config.toml
d_shared_expert = 0
normalize_top_k = false
norm_eps = 1e-06
beta2 = 0.99
max_seq_len = 512
max_steps = 10615
Below are experts of layer 7 (counted from 0) of a mixture-of-experts language model. Rows are named router (the router's row for the expert), gate (a neuron's input weights, with its number), up (a neuron's input weights, with its number) and show model dimensions 0-255. Each number is 200 + 30 x the weight over its row's rms, rounded and kept within 0 to 999.
Before each expert's rows: a language model's description of what the expert responds to; "mostly gets" lists some tokens that are sent to it at least half of the time. This comes from a sample of Wikipedia text that the model never trained on.

# expert 2
It responds to: Prepositions, articles and past-tense endings in narrative prose, such as from, the, in, invad-ed, studi-ed.
mostly gets: " to", " the", " in", " on", " of", " from"
router,159,208,224,136,213,197,221,200,210,187,192,168,218,182,139,206,185,150,175,217,237,193,206,178,195,204,243,208,216,128,179,231,205,288,186,215,191,193,177,247,193,184,179,242,229,248,180,182,197,209,170,164,229,164,151,220,152,170,204,167,215,217,199,188,254,223,201,229,193,267,195,212,135,194,182,169,217,148,164,203,216,208,290,226,163,218,156,237,200,178,214,191,203,246,217,159,204,232,175,159,242,209,222,230,280,216,174,188,229,203,216,213,221,218,211,130,189,196,158,167,171,205,133,172,167,204,238,205,262,234,171,200,192,233,189,177,229,181,212,232,188,181,218,188,239,205,222,288,232,207,167,180,205,213,145,191,219,178,176,208,224,223,221,184,205,196,188,160,245,163,174,181,187,163,204,221,146,199,225,217,169,273,214,195,183,213,184,259,177,217,197,199,178,198,171,168,197,181,203,237,223,178,174,249,248,229,220,189,195,234,225,196,208,198,202,202,200,254,191,208,189,238,195,220,240,187,197,209,196,198,159,113,189,217,236,238,187,167,247,223,262,197,224,189,151,150,206,206,181,216,201,189,208,210,176,161
gate2,177,186,221,227,176,204,211,171,238,191,197,186,183,193,228,188,169,175,274,174,165,191,194,211,209,216,186,197,181,181,193,181,184,155,206,169,170,194,202,206,219,196,175,149,201,157,196,201,200,177,207,181,199,194,166,234,221,210,174,138,182,247,195,244,182,213,203,150,228,227,229,216,183,144,189,190,228,186,202,264,200,152,256,277,177,235,231,164,160,182,211,207,216,208,205,223,244,176,190,204,218,254,158,218,267,142,196,154,180,154,222,207,192,205,134,184,217,217,124,277,183,218,171,211,145,166,207,231,206,185,219,188,176,207,209,162,228,142,183,198,163,195,216,210,172,158,261,178,227,208,193,248,215,183,196,191,231,166,182,196,227,190,184,201,181,119,166,195,185,213,230,192,202,239,224,202,239,205,188,201,161,232,209,240,186,172,239,245,164,171,235,185,161,218,163,206,193,239,138,227,190,192,198,260,165,252,238,166,168,203,185,215,180,246,185,175,157,161,253,190,181,131,211,213,224,180,248,216,210,213,162,120,228,189,243,214,210,212,187,161,186,179,207,190,180,161,217,215,156,250,238,197,169,231,208,186
up2,214,235,176,170,224,195,185,221,149,190,200,198,245,219,164,204,229,216,135,220,233,211,211,213,194,185,230,211,192,211,200,225,206,239,196,212,231,204,213,211,203,195,221,276,183,236,210,208,206,210,188,211,191,198,212,167,165,187,222,265,201,168,199,146,221,189,199,256,184,193,173,185,205,236,214,231,190,250,186,151,207,241,146,149,221,168,152,235,234,206,186,198,179,186,188,199,183,226,200,181,194,158,256,153,120,243,184,253,215,263,193,209,192,221,259,229,179,191,262,137,214,199,231,202,241,237,218,176,193,209,179,227,229,190,186,232,175,264,219,188,221,225,153,186,232,235,165,224,181,185,196,166,170,206,205,204,166,237,231,198,171,207,229,201,237,248,238,214,200,169,158,213,204,162,162,195,153,179,217,217,258,175,200,155,214,233,180,170,237,219,154,213,229,182,249,183,206,166,260,178,220,195,197,155,247,151,170,235,225,205,238,207,234,176,221,205,248,263,154,207,235,256,204,166,183,223,138,171,180,184,244,276,163,198,187,178,190,200,232,224,217,241,185,198,227,245,188,159,250,160,170,213,222,184,180,205
gate3,209,217,154,223,217,166,250,168,159,177,157,240,172,204,209,218,264,203,157,193,183,174,223,241,179,168,218,209,200,173,167,228,177,244,214,243,185,185,203,204,226,196,179,167,205,164,191,203,205,217,209,232,150,157,194,231,120,221,136,173,170,207,139,226,237,211,206,244,195,197,221,220,169,209,204,190,200,204,179,185,183,185,194,210,209,204,179,211,173,193,209,207,161,220,203,185,173,223,204,165,184,254,213,192,217,181,153,265,209,241,215,242,180,174,265,238,253,184,240,171,138,161,207,138,221,208,150,186,271,221,217,203,211,181,249,208,137,136,252,179,163,215,198,169,212,150,200,200,245,159,194,192,238,256,165,200,198,215,174,199,194,227,186,170,192,220,207,209,161,223,210,175,243,169,180,201,213,195,200,208,223,215,172,187,166,106,180,244,224,157,145,191,201,196,163,232,238,204,145,165,178,208,188,233,180,197,228,209,251,252,181,161,210,192,209,233,185,230,218,170,157,187,256,236,198,183,203,218,214,251,145,214,223,157,220,192,185,221,184,230,228,187,258,186,219,161,172,225,174,263,189,214,202,181,199,180
up3,209,219,165,223,209,154,266,154,152,184,155,232,183,208,200,206,268,193,155,191,191,183,213,243,187,168,211,209,192,177,173,227,183,247,222,260,179,190,192,207,230,202,165,162,188,163,200,217,198,214,215,216,152,162,190,216,128,225,147,174,179,206,134,218,247,203,191,239,198,197,224,229,163,217,185,197,195,210,170,189,198,194,190,208,213,200,188,218,169,189,217,218,174,202,196,172,181,220,186,164,202,263,209,200,210,180,148,267,209,245,220,252,183,167,254,238,250,189,228,157,143,184,204,137,231,211,152,191,258,218,222,201,191,181,255,207,136,145,250,166,153,217,204,179,206,146,200,208,251,153,197,203,238,251,190,187,203,223,190,190,193,223,190,180,201,227,212,199,152,217,209,171,254,158,187,191,221,193,208,193,223,212,182,186,167,104,178,247,206,159,168,181,194,206,161,235,241,207,143,170,174,222,194,217,178,203,236,215,264,250,181,159,226,180,207,237,186,215,245,189,171,183,251,234,191,175,212,206,217,246,138,208,228,164,198,202,186,226,192,226,225,176,255,190,219,175,167,220,185,253,194,224,208,195,201,168
gate4,200,205,202,216,187,202,224,181,193,217,172,162,277,198,180,161,225,139,255,160,225,215,183,212,196,176,166,218,174,174,161,209,171,234,215,192,235,180,217,145,233,196,171,243,194,234,168,140,179,185,211,165,232,226,197,176,183,168,203,206,184,250,220,132,231,239,183,223,202,261,198,217,222,172,195,158,203,175,228,185,171,197,232,203,208,159,183,202,224,193,221,196,208,180,271,211,225,197,175,185,149,213,176,223,173,170,205,192,200,201,159,263,256,228,227,213,189,233,137,161,165,202,157,209,133,212,249,276,153,172,241,191,242,197,221,160,183,206,181,175,195,208,191,213,273,200,146,202,244,213,195,213,184,133,205,202,210,222,212,153,210,179,229,151,153,174,144,195,225,186,224,225,176,188,203,188,207,245,231,210,200,188,177,235,222,201,194,273,208,210,189,204,172,214,233,237,212,246,187,205,233,206,212,229,136,216,252,225,194,186,238,190,184,204,146,214,242,204,207,246,211,236,233,228,194,173,221,213,142,169,192,130,165,221,201,176,204,222,217,245,167,169,173,204,146,186,219,164,253,172,237,201,211,220,226,183
up4,190,208,192,181,226,212,194,240,202,173,229,250,119,182,213,245,164,256,134,234,171,187,215,185,203,231,236,185,218,224,235,181,208,176,172,210,146,212,206,284,169,191,228,180,185,180,215,247,201,206,177,220,168,178,209,224,202,235,192,202,217,149,189,281,185,150,220,176,200,151,204,192,181,228,184,234,219,222,164,201,230,196,178,200,199,234,220,188,185,195,166,211,196,236,146,170,177,204,218,214,254,190,207,174,232,195,206,220,189,210,238,131,154,196,195,193,203,152,242,235,244,193,259,192,264,184,153,126,262,237,148,203,170,219,186,252,196,203,207,218,190,204,218,194,124,188,263,199,156,175,213,177,216,249,174,197,197,182,169,261,175,238,174,246,244,221,244,217,186,216,167,178,211,204,201,237,198,162,169,193,196,207,211,158,176,211,206,150,197,183,212,194,243,212,169,176,189,160,222,189,177,198,201,185,274,200,156,171,204,206,167,216,205,194,239,167,162,197,177,159,180,173,169,170,209,219,188,201,257,237,230,255,232,174,192,229,187,188,177,150,226,222,206,205,260,227,178,226,170,229,157,208,199,189,173,227
gate5,198,206,155,211,163,222,125,205,220,219,210,119,240,193,150,205,201,218,193,211,221,221,174,123,244,226,192,151,206,200,197,205,261,218,160,144,206,182,194,182,213,175,134,200,222,255,172,156,188,257,223,199,242,183,260,227,218,184,186,180,162,146,233,210,273,206,197,250,218,240,205,162,194,159,140,194,220,207,187,196,209,187,236,187,200,176,214,207,135,222,204,183,197,185,169,212,223,216,232,196,188,168,178,244,182,189,212,212,196,214,191,197,182,181,195,135,191,202,233,166,197,208,138,215,171,178,180,148,205,231,216,184,244,195,192,180,221,209,181,168,213,186,192,195,207,219,221,268,242,227,205,214,222,191,163,179,198,210,200,191,143,197,288,164,242,206,211,175,241,226,160,221,183,151,158,198,211,149,204,208,170,247,191,223,214,230,156,164,179,215,201,228,196,211,195,179,194,205,138,252,234,187,280,193,214,230,214,226,198,240,235,161,175,184,212,243,182,172,220,212,158,269,150,202,273,180,239,207,266,209,167,176,185,171,176,181,239,190,207,206,205,200,199,192,192,225,207,194,204,209,184,162,231,171,191,179
up5,181,186,237,176,227,180,264,191,204,206,184,252,156,209,247,201,189,170,205,178,156,146,242,272,161,169,214,241,179,167,202,208,148,186,240,277,189,199,202,222,177,231,263,217,183,158,258,252,203,173,177,193,160,204,141,167,178,207,194,218,250,260,169,198,147,199,212,154,172,165,219,237,209,251,261,211,170,170,238,219,209,216,157,213,203,234,184,191,257,183,199,216,201,212,222,186,177,198,161,209,228,241,218,169,221,222,173,195,215,190,192,174,203,236,194,257,219,208,166,239,202,211,241,177,230,226,242,237,195,193,167,201,153,198,216,213,200,199,193,239,198,193,205,188,200,190,185,147,160,174,199,189,188,219,219,220,212,187,206,216,249,228,121,233,163,208,191,216,149,190,266,179,228,231,242,187,180,250,167,191,212,146,220,191,174,165,218,261,222,174,210,187,210,194,195,211,192,180,269,156,167,209,126,232,189,163,200,185,205,140,158,228,220,228,190,165,215,226,168,189,229,156,256,209,130,221,179,199,128,200,230,213,199,213,216,214,161,216,183,193,191,190,207,202,209,160,193,216,186,186,223,238,179,209,181,207

# expert 29
It responds to: Word-initial prefix pieces of verbs and nouns, such as re, inter, pre, dis, trans, ex, as in re-alized, inter-red.
mostly gets: " re", " Re", " pre", " inter", " dis", " trans"
router,212,240,262,201,249,249,218,167,223,184,178,192,190,189,202,186,197,150,228,181,112,167,143,201,150,170,226,231,202,176,264,217,158,234,223,186,198,201,230,178,177,204,182,186,194,245,195,164,214,156,106,232,217,172,204,160,204,159,171,129,205,211,203,163,219,177,189,180,169,216,182,198,181,201,238,207,204,158,216,218,202,212,170,220,163,187,190,233,173,176,144,206,182,204,121,140,186,206,185,157,238,212,205,175,228,316,234,216,146,209,196,236,162,227,227,215,168,231,214,146,210,249,195,185,174,189,233,218,223,187,186,176,255,229,166,221,181,230,218,198,218,186,208,196,234,213,245,214,201,209,205,215,235,211,201,242,223,153,177,199,188,193,205,150,210,153,192,175,240,182,222,238,173,195,232,179,178,210,244,200,226,208,173,213,173,213,248,149,224,186,195,218,195,245,203,194,179,161,175,189,195,191,182,166,195,194,226,227,189,186,184,255,221,277,239,210,184,223,139,141,213,215,219,227,248,232,152,202,223,186,206,189,143,198,206,194,183,205,221,171,236,210,181,217,240,196,206,230,199,260,208,197,250,173,216,199
gate1,246,187,235,218,186,195,204,153,185,203,178,174,235,219,187,161,168,204,165,162,218,153,211,149,230,194,218,233,206,174,211,235,196,209,200,299,233,250,212,214,207,219,177,219,174,191,202,192,230,217,164,246,227,203,215,184,219,230,176,166,191,206,245,213,162,209,138,211,231,178,121,193,176,256,167,206,201,175,244,234,235,202,207,182,230,223,171,221,196,179,242,258,185,224,189,186,176,241,167,196,196,237,213,188,178,211,231,182,188,213,255,231,209,205,221,194,217,156,173,138,179,253,218,187,211,196,233,285,206,170,183,213,171,245,208,176,243,176,162,195,158,238,193,256,198,205,155,194,220,139,187,173,218,195,219,214,194,244,198,271,186,198,200,170,152,175,184,190,222,200,229,248,208,226,195,166,171,224,208,218,209,190,251,186,184,196,239,222,234,177,190,211,204,235,209,170,161,177,198,194,181,130,123,199,173,273,264,250,204,199,194,269,218,235,206,217,187,211,188,192,208,195,183,216,194,237,177,221,235,174,157,209,194,228,215,167,203,259,234,213,212,220,171,184,186,219,121,212,204,241,189,189,271,167,205,213
up1,247,185,223,216,193,204,224,173,201,218,163,175,229,241,176,180,172,200,177,174,200,141,216,160,237,181,186,232,211,192,203,242,190,199,203,297,214,231,207,244,205,229,151,231,186,180,198,214,205,215,184,244,216,193,213,188,225,239,172,159,183,229,218,208,142,201,137,227,219,171,130,182,175,255,168,187,183,172,239,214,231,210,192,190,225,194,191,224,197,187,254,268,197,214,186,191,189,236,160,201,208,247,221,199,176,212,224,170,175,200,232,251,209,221,221,182,213,158,195,131,196,240,191,185,205,187,238,297,212,180,183,210,179,253,213,204,239,180,149,178,155,244,202,248,209,225,133,192,249,124,182,205,217,217,209,244,209,224,183,240,183,194,206,162,154,167,180,195,209,187,220,246,203,241,200,188,174,217,203,217,189,192,245,178,170,189,227,205,219,190,216,211,200,213,211,164,188,198,194,185,176,118,134,183,184,241,254,238,203,187,185,261,234,266,221,199,191,195,189,186,203,171,228,230,182,262,173,187,225,164,181,224,202,195,215,166,192,256,245,194,230,227,167,178,162,237,142,196,208,227,200,177,263,173,195,206
gate2,191,193,209,180,224,215,233,184,228,214,213,202,163,171,185,207,168,198,170,178,185,172,166,243,194,226,254,246,182,211,209,218,157,162,184,212,205,175,200,171,210,195,188,181,187,234,200,193,263,160,157,189,174,204,170,151,183,229,198,157,238,205,195,219,223,168,187,225,200,182,197,205,154,190,196,217,203,212,226,146,198,181,212,103,235,199,232,193,162,205,165,183,199,198,124,164,295,243,171,233,216,236,231,177,224,253,182,226,203,179,211,161,212,214,172,211,198,181,245,219,212,204,141,227,210,199,167,204,237,245,220,231,213,152,160,247,210,182,252,206,222,152,160,196,169,196,164,243,147,206,188,228,175,214,151,292,209,149,187,152,202,214,181,184,204,202,188,244,217,209,188,213,274,176,246,224,227,178,202,212,206,269,193,247,185,158,239,191,192,215,171,236,207,150,178,205,245,235,164,174,233,159,208,145,193,193,159,221,172,215,218,227,208,251,233,189,177,164,206,184,228,181,146,165,183,143,223,217,180,240,192,204,180,165,203,201,138,201,241,163,179,222,211,222,222,163,179,204,200,225,216,175,206,209,136,209
up2,220,226,176,215,168,169,148,227,168,184,196,186,230,226,189,213,239,202,228,217,218,231,248,152,172,186,164,153,238,206,208,181,230,242,221,185,192,209,173,209,192,208,210,205,191,148,208,206,129,237,238,205,236,197,218,235,224,197,198,240,166,184,197,180,189,204,232,197,214,222,193,192,234,203,218,185,194,190,172,232,211,206,201,284,168,215,191,186,223,200,196,219,214,212,274,234,101,151,239,172,173,162,180,220,164,156,206,167,200,236,183,249,184,177,209,190,203,238,144,182,188,196,251,172,183,228,238,198,155,151,188,179,170,224,237,147,191,222,164,188,180,256,217,189,233,214,239,147,250,220,200,160,220,194,232,124,171,232,232,243,202,181,210,220,206,217,209,157,151,185,185,191,133,235,147,154,185,215,200,172,209,144,193,169,218,256,159,202,212,187,213,175,178,240,208,184,162,184,236,238,164,233,193,258,206,199,231,187,236,185,205,182,195,149,193,227,236,234,206,218,174,192,244,232,211,250,191,200,228,180,214,188,230,252,192,205,239,194,167,271,232,167,190,162,168,226,241,207,206,178,170,233,195,205,270,194
gate3,167,230,152,198,160,203,191,170,212,214,191,241,226,216,174,170,226,183,182,188,185,165,178,212,203,165,233,191,156,215,240,150,199,178,191,186,236,218,235,195,208,147,205,178,125,189,173,212,173,159,192,211,193,171,176,231,156,193,226,168,153,177,169,137,187,220,179,192,190,185,237,151,191,196,193,196,193,212,157,197,248,151,190,157,200,205,192,200,195,240,140,143,190,179,178,256,215,183,183,154,192,245,169,151,218,220,221,248,166,237,256,259,215,225,219,212,218,196,157,223,196,192,192,145,171,205,205,263,181,184,192,171,220,193,154,218,235,222,148,181,236,181,159,212,185,182,185,176,220,156,216,246,211,210,208,188,254,200,174,219,178,197,223,181,240,200,203,158,197,208,196,220,182,212,184,206,191,182,211,234,207,110,214,258,212,233,221,133,213,212,191,231,247,238,197,205,237,153,258,172,186,217,217,158,206,196,195,232,224,163,155,217,177,297,167,206,171,255,154,196,196,194,213,180,189,203,199,187,183,164,171,186,193,206,251,235,189,264,251,179,177,160,164,182,250,225,253,253,211,228,211,217,188,173,183,180
up3,239,193,259,214,247,165,207,233,181,141,210,165,159,180,214,228,194,236,217,214,188,223,232,200,200,216,168,202,244,202,174,262,215,218,205,229,191,194,159,198,215,214,173,225,223,173,245,186,261,244,203,224,196,249,174,171,251,195,210,247,219,208,256,278,221,158,236,199,207,235,181,243,211,199,197,210,214,202,236,231,181,217,211,243,208,177,206,203,241,194,255,261,223,208,229,176,186,224,259,243,203,139,250,235,154,177,177,160,229,179,194,106,198,187,193,183,171,222,224,188,190,230,200,252,224,217,169,178,259,195,199,228,197,191,236,186,170,207,209,244,142,213,222,147,205,186,210,202,201,252,158,151,200,173,195,242,158,194,211,157,216,190,196,214,160,212,204,227,168,242,243,197,235,200,206,210,203,225,229,141,221,302,211,153,166,205,209,280,213,168,213,184,211,194,189,244,163,229,157,212,200,176,189,240,188,201,212,160,180,217,233,190,190,136,250,213,231,155,237,188,206,205,191,195,169,183,221,209,207,249,182,221,211,212,143,160,188,159,186,191,215,232,182,211,172,196,203,172,215,209,189,193,182,198,228,173
gate4,251,234,215,201,217,221,231,191,198,196,147,208,174,167,197,151,197,172,190,172,122,198,154,179,196,264,182,219,157,227,175,243,199,225,243,186,232,258,249,208,209,182,218,292,257,187,149,156,192,217,210,204,208,167,190,210,213,165,238,199,208,206,230,206,191,192,224,146,207,199,212,162,199,209,183,231,236,199,158,257,229,236,178,165,201,155,203,196,120,194,211,205,235,221,141,204,197,242,205,231,255,195,205,171,171,156,253,229,145,203,173,200,187,210,205,154,218,183,162,196,205,240,207,161,270,223,233,190,205,177,180,179,199,211,201,212,187,204,215,242,220,250,187,192,200,159,283,194,172,146,225,170,231,176,228,215,206,262,232,198,180,173,205,171,150,179,211,188,193,244,215,245,200,241,212,221,173,229,279,177,196,232,151,193,205,174,182,175,226,246,176,141,192,189,230,215,263,209,185,210,253,235,170,220,188,245,197,173,207,181,261,147,196,196,214,214,213,223,232,174,179,243,165,220,220,175,188,168,191,192,189,166,176,179,182,213,214,220,193,205,195,208,208,236,151,166,172,216,178,217,200,191,190,188,231,236
up4,195,167,225,192,153,196,208,193,129,166,254,211,186,190,188,190,220,157,211,201,240,204,249,181,231,167,183,183,216,160,194,185,154,138,176,213,222,125,133,225,199,206,222,199,184,203,252,223,262,158,192,178,212,216,126,243,184,255,199,193,204,183,180,209,193,189,200,191,209,208,192,220,221,200,193,226,214,201,214,231,218,222,211,208,191,206,238,175,217,181,181,201,145,177,254,234,187,184,245,172,152,216,205,242,185,216,178,186,239,202,228,241,205,257,177,225,219,218,232,197,217,148,162,178,124,156,195,221,176,231,204,222,203,173,201,193,205,204,185,174,167,204,142,189,217,143,186,173,222,206,175,193,214,225,184,248,170,175,188,236,227,247,129,207,226,223,218,212,165,179,154,203,227,185,149,184,216,146,167,210,157,210,250,151,129,244,225,150,162,198,214,222,193,180,222,198,145,255,178,230,171,218,134,173,128,180,177,261,178,270,149,193,186,200,205,198,186,175,159,187,257,209,246,198,205,162,220,218,208,196,174,210,215,207,215,226,148,187,177,190,174,217,187,204,233,242,174,226,221,231,195,179,193,193,234,211

# expert 20
It responds to: Forms of be and has after a subject in definitions, such as the Kwarandji are, is derived, was, been.
mostly gets: " is", " was", " be", " were", " are", " He"
router,219,250,212,187,198,166,165,189,206,200,211,191,243,173,143,147,181,220,199,233,202,158,211,269,198,164,215,205,182,191,277,186,191,183,194,214,214,189,217,198,208,173,153,176,247,230,219,155,272,215,227,218,264,154,210,233,186,171,148,161,189,215,175,148,138,219,253,192,194,248,190,208,201,174,247,194,231,194,174,173,207,210,238,226,187,244,191,225,223,204,203,196,227,180,224,208,166,187,140,167,217,189,196,247,224,202,182,214,171,178,239,169,194,186,244,196,229,167,186,177,197,238,223,200,145,184,221,242,256,211,215,194,206,229,164,213,177,203,158,199,207,194,219,268,202,211,207,218,177,192,170,179,221,208,194,148,215,159,118,205,249,207,206,185,245,192,219,177,247,159,174,181,222,175,197,208,114,187,235,181,199,224,197,186,267,212,213,203,201,195,224,187,179,226,162,203,172,202,188,183,178,188,133,217,189,204,215,194,225,199,226,194,227,217,249,212,161,228,154,192,214,222,193,181,217,182,204,233,201,235,188,230,150,202,154,210,178,155,172,245,292,176,167,169,190,190,281,168,200,235,233,172,196,261,166,153
gate1,192,265,193,195,157,241,182,226,194,168,221,174,223,225,155,186,221,230,160,175,199,263,226,271,189,191,164,215,221,224,248,156,199,159,167,217,194,178,228,250,233,171,184,189,209,216,176,173,205,183,218,242,238,227,131,248,208,201,234,192,224,194,211,168,262,158,213,190,231,233,245,175,174,166,193,238,174,213,237,185,202,224,183,226,196,216,210,249,152,203,193,178,194,201,145,222,151,152,210,193,207,199,170,259,166,207,229,199,166,194,164,171,190,208,220,164,177,240,190,149,239,225,201,198,183,171,217,248,213,263,207,197,209,230,241,230,177,220,206,227,162,148,206,246,225,227,221,204,171,172,158,215,240,186,214,158,227,231,172,149,242,210,200,158,182,219,226,243,249,203,163,205,208,206,189,242,261,210,206,236,218,268,238,195,191,213,195,164,201,219,189,221,224,184,208,228,217,152,130,125,166,179,200,155,213,185,166,218,214,199,212,252,203,217,252,212,195,235,181,172,214,183,178,232,220,213,204,203,231,173,236,161,171,183,166,238,226,130,238,215,216,197,217,236,185,230,221,178,192,218,165,204,268,228,159,202
up1,216,134,198,191,250,161,215,185,208,246,187,228,149,180,251,209,170,181,250,233,207,135,168,121,214,198,239,172,163,177,160,220,208,250,226,168,194,220,152,160,159,225,220,210,213,182,236,234,203,239,179,162,164,178,250,169,171,195,187,213,166,201,184,233,118,216,191,196,168,182,177,234,241,243,213,167,225,181,173,211,197,173,219,166,203,197,195,158,239,204,205,222,221,194,254,180,246,254,174,202,198,204,235,138,232,178,170,197,220,202,241,215,217,200,201,239,231,165,206,235,162,180,200,198,205,224,176,162,207,144,193,183,190,176,156,165,228,182,188,170,240,245,189,161,170,193,178,185,224,209,233,185,166,214,191,252,174,167,215,222,165,193,206,236,205,179,176,172,154,204,219,207,195,180,221,173,121,181,199,159,183,140,161,201,216,188,206,231,199,172,211,177,182,213,178,178,171,247,274,273,248,219,193,246,183,198,236,162,185,208,213,143,189,171,144,174,192,170,222,235,193,217,222,186,181,178,175,215,170,207,156,239,221,216,223,175,186,260,156,192,167,200,193,174,224,162,188,217,208,197,247,200,148,170,240,206
gate2,234,213,199,182,202,206,217,156,204,174,186,188,267,224,201,197,214,198,201,217,203,219,218,205,226,223,157,212,171,232,199,165,199,207,189,184,178,179,226,188,207,192,159,200,195,196,204,256,228,192,229,254,219,179,213,200,249,227,178,136,211,196,171,173,148,217,179,136,196,213,190,209,198,184,204,183,208,194,221,203,212,244,227,148,251,258,185,204,185,221,203,204,220,237,228,138,251,208,247,224,207,197,165,187,174,231,166,287,196,173,206,121,201,176,176,223,192,212,175,237,200,186,179,181,188,181,161,244,237,244,190,195,200,166,169,212,177,204,166,137,231,201,226,259,178,172,160,184,201,195,200,227,197,209,249,185,233,211,165,261,192,119,128,217,208,233,195,232,261,171,170,209,269,193,195,173,192,192,234,186,233,189,179,212,238,177,233,223,233,184,239,253,140,163,190,182,169,219,201,210,204,204,191,252,257,212,205,264,212,202,194,189,169,173,245,127,232,194,169,280,155,171,161,209,183,201,238,187,148,202,173,180,197,149,180,184,207,219,214,168,242,189,212,226,171,182,188,178,182,199,243,160,252,207,239,208
up2,147,217,211,251,263,127,181,204,203,199,191,222,194,189,193,179,244,208,151,169,163,172,212,219,248,214,198,185,210,166,225,238,183,180,227,259,249,209,146,209,213,206,173,240,221,223,197,160,168,295,200,213,196,221,198,205,212,187,223,186,214,261,203,213,199,209,196,219,225,212,194,206,181,150,188,211,247,191,205,225,215,174,199,243,178,242,220,199,145,268,216,157,190,225,181,155,201,214,216,184,174,225,191,251,182,225,240,186,194,186,214,187,235,211,250,175,230,246,226,207,154,179,150,147,124,185,245,189,186,190,265,203,225,232,160,208,175,247,188,196,153,160,221,171,151,216,210,164,179,205,171,186,199,187,213,197,198,235,153,196,179,233,178,181,196,195,165,221,187,217,218,146,216,203,223,175,210,150,158,221,209,220,230,199,197,231,182,134,142,254,188,217,219,228,301,183,217,203,204,144,184,179,204,207,187,198,225,232,166,169,185,199,174,273,204,195,246,208,235,192,253,199,245,159,200,172,183,182,217,242,206,184,225,140,240,178,180,176,199,194,232,212,174,170,201,221,260,219,206,202,188,211,249,199,217,219
gate3,222,207,181,166,189,147,155,171,220,219,200,241,208,188,196,226,188,171,225,191,176,218,198,224,163,115,231,244,237,205,205,178,184,197,187,222,208,237,195,198,190,269,201,195,226,174,195,232,183,226,259,226,190,233,223,167,232,211,196,162,199,201,254,215,223,167,233,185,212,220,192,152,232,266,187,220,239,227,157,200,223,240,163,181,183,188,173,227,199,158,201,168,213,162,248,211,193,169,160,203,247,196,158,163,255,201,266,242,164,230,220,181,196,216,221,186,263,171,202,171,123,204,212,192,187,227,181,172,203,234,179,219,226,153,222,240,174,177,204,247,192,244,194,201,229,233,235,127,213,178,200,204,163,228,212,199,174,156,139,147,209,205,214,222,158,222,182,247,256,194,186,168,213,180,199,208,160,238,158,174,170,176,183,216,187,209,163,199,214,163,160,202,176,178,200,205,227,176,223,179,139,197,146,156,207,218,182,187,159,190,274,194,197,218,162,215,215,186,183,208,204,193,175,182,143,242,134,164,179,223,200,250,213,180,150,227,176,148,174,241,233,179,166,145,204,179,251,170,217,188,220,212,175,182,217,174
up3,213,255,197,122,190,198,195,297,160,164,202,179,217,204,169,226,218,191,233,206,163,209,199,227,191,176,158,174,211,247,283,162,164,202,136,235,207,174,217,197,179,225,195,214,234,179,231,169,234,196,219,215,205,220,177,212,164,255,192,191,229,213,268,166,236,228,182,171,227,228,188,235,234,230,161,235,210,248,234,231,180,188,131,179,205,258,247,188,218,176,141,202,208,165,203,196,206,186,231,191,247,196,150,209,187,193,200,245,217,217,219,225,244,183,184,216,244,193,203,176,175,221,210,179,186,138,189,191,182,149,214,229,209,244,200,203,183,171,212,267,172,245,177,230,196,169,242,210,267,152,174,198,236,196,221,218,187,175,179,196,237,223,213,191,226,218,196,216,210,155,178,157,202,262,242,194,242,238,153,207,197,198,208,220,166,193,223,254,228,203,183,171,196,193,203,219,209,127,231,251,146,184,224,228,215,195,234,181,200,184,238,186,218,156,187,230,214,193,189,230,165,178,242,268,194,187,168,258,166,249,181,191,185,179,185,173,169,193,198,199,226,160,174,175,181,201,181,217,160,193,245,235,195,229,206,168
gate4,208,212,155,202,228,156,180,234,260,216,177,166,228,150,163,231,187,186,211,186,199,246,192,208,168,177,206,261,177,227,230,159,156,214,218,211,188,182,221,164,239,206,204,171,226,179,210,220,238,169,180,215,216,231,239,216,201,208,155,203,199,190,182,230,196,208,263,201,243,235,204,237,184,144,187,177,198,159,192,192,245,208,300,200,210,183,187,176,228,196,198,176,162,208,165,134,196,141,229,206,178,154,165,209,183,183,214,219,147,186,206,187,207,207,207,189,218,183,255,222,219,214,223,234,175,219,189,184,206,179,201,217,193,219,209,223,170,199,227,171,187,209,287,225,169,218,209,229,187,270,203,192,203,220,224,238,181,207,159,162,169,228,174,209,200,190,204,172,183,188,211,158,245,215,202,158,179,195,217,187,292,201,218,207,161,244,251,207,227,170,180,220,201,244,127,194,204,209,149,227,214,207,166,231,197,163,176,225,272,222,182,179,264,154,198,199,273,166,218,180,197,224,191,199,200,218,205,196,268,221,198,247,189,216,191,127,209,155,192,240,241,212,151,155,179,218,216,249,228,220,196,154,218,264,216,167
up4,207,181,231,207,202,154,151,179,216,230,204,207,185,236,159,238,245,218,279,206,252,244,190,237,183,195,192,213,196,183,246,199,231,164,241,193,221,197,156,220,188,229,199,205,196,190,192,218,183,144,167,191,213,208,174,190,144,214,205,182,184,215,228,219,188,231,179,188,197,228,149,218,219,254,211,217,209,157,227,144,212,237,191,205,174,216,182,257,210,153,198,196,203,231,215,209,140,158,141,157,197,189,232,179,237,217,177,207,134,185,269,235,194,253,177,204,170,225,146,179,160,213,187,165,253,166,209,217,211,188,182,213,215,199,229,204,155,189,281,221,196,200,204,166,240,190,211,155,204,183,160,217,195,230,193,198,205,167,205,187,187,205,135,213,247,257,222,203,218,231,248,170,225,179,156,207,207,227,189,195,267,180,175,264,220,242,179,201,190,163,151,153,221,197,253,201,165,169,191,236,188,209,184,176,195,160,226,227,227,192,181,189,247,224,217,232,184,155,133,191,201,216,130,164,200,157,211,165,319,200,208,181,217,189,228,210,178,176,250,198,176,184,211,199,228,193,235,235,220,197,222,199,221,208,200,176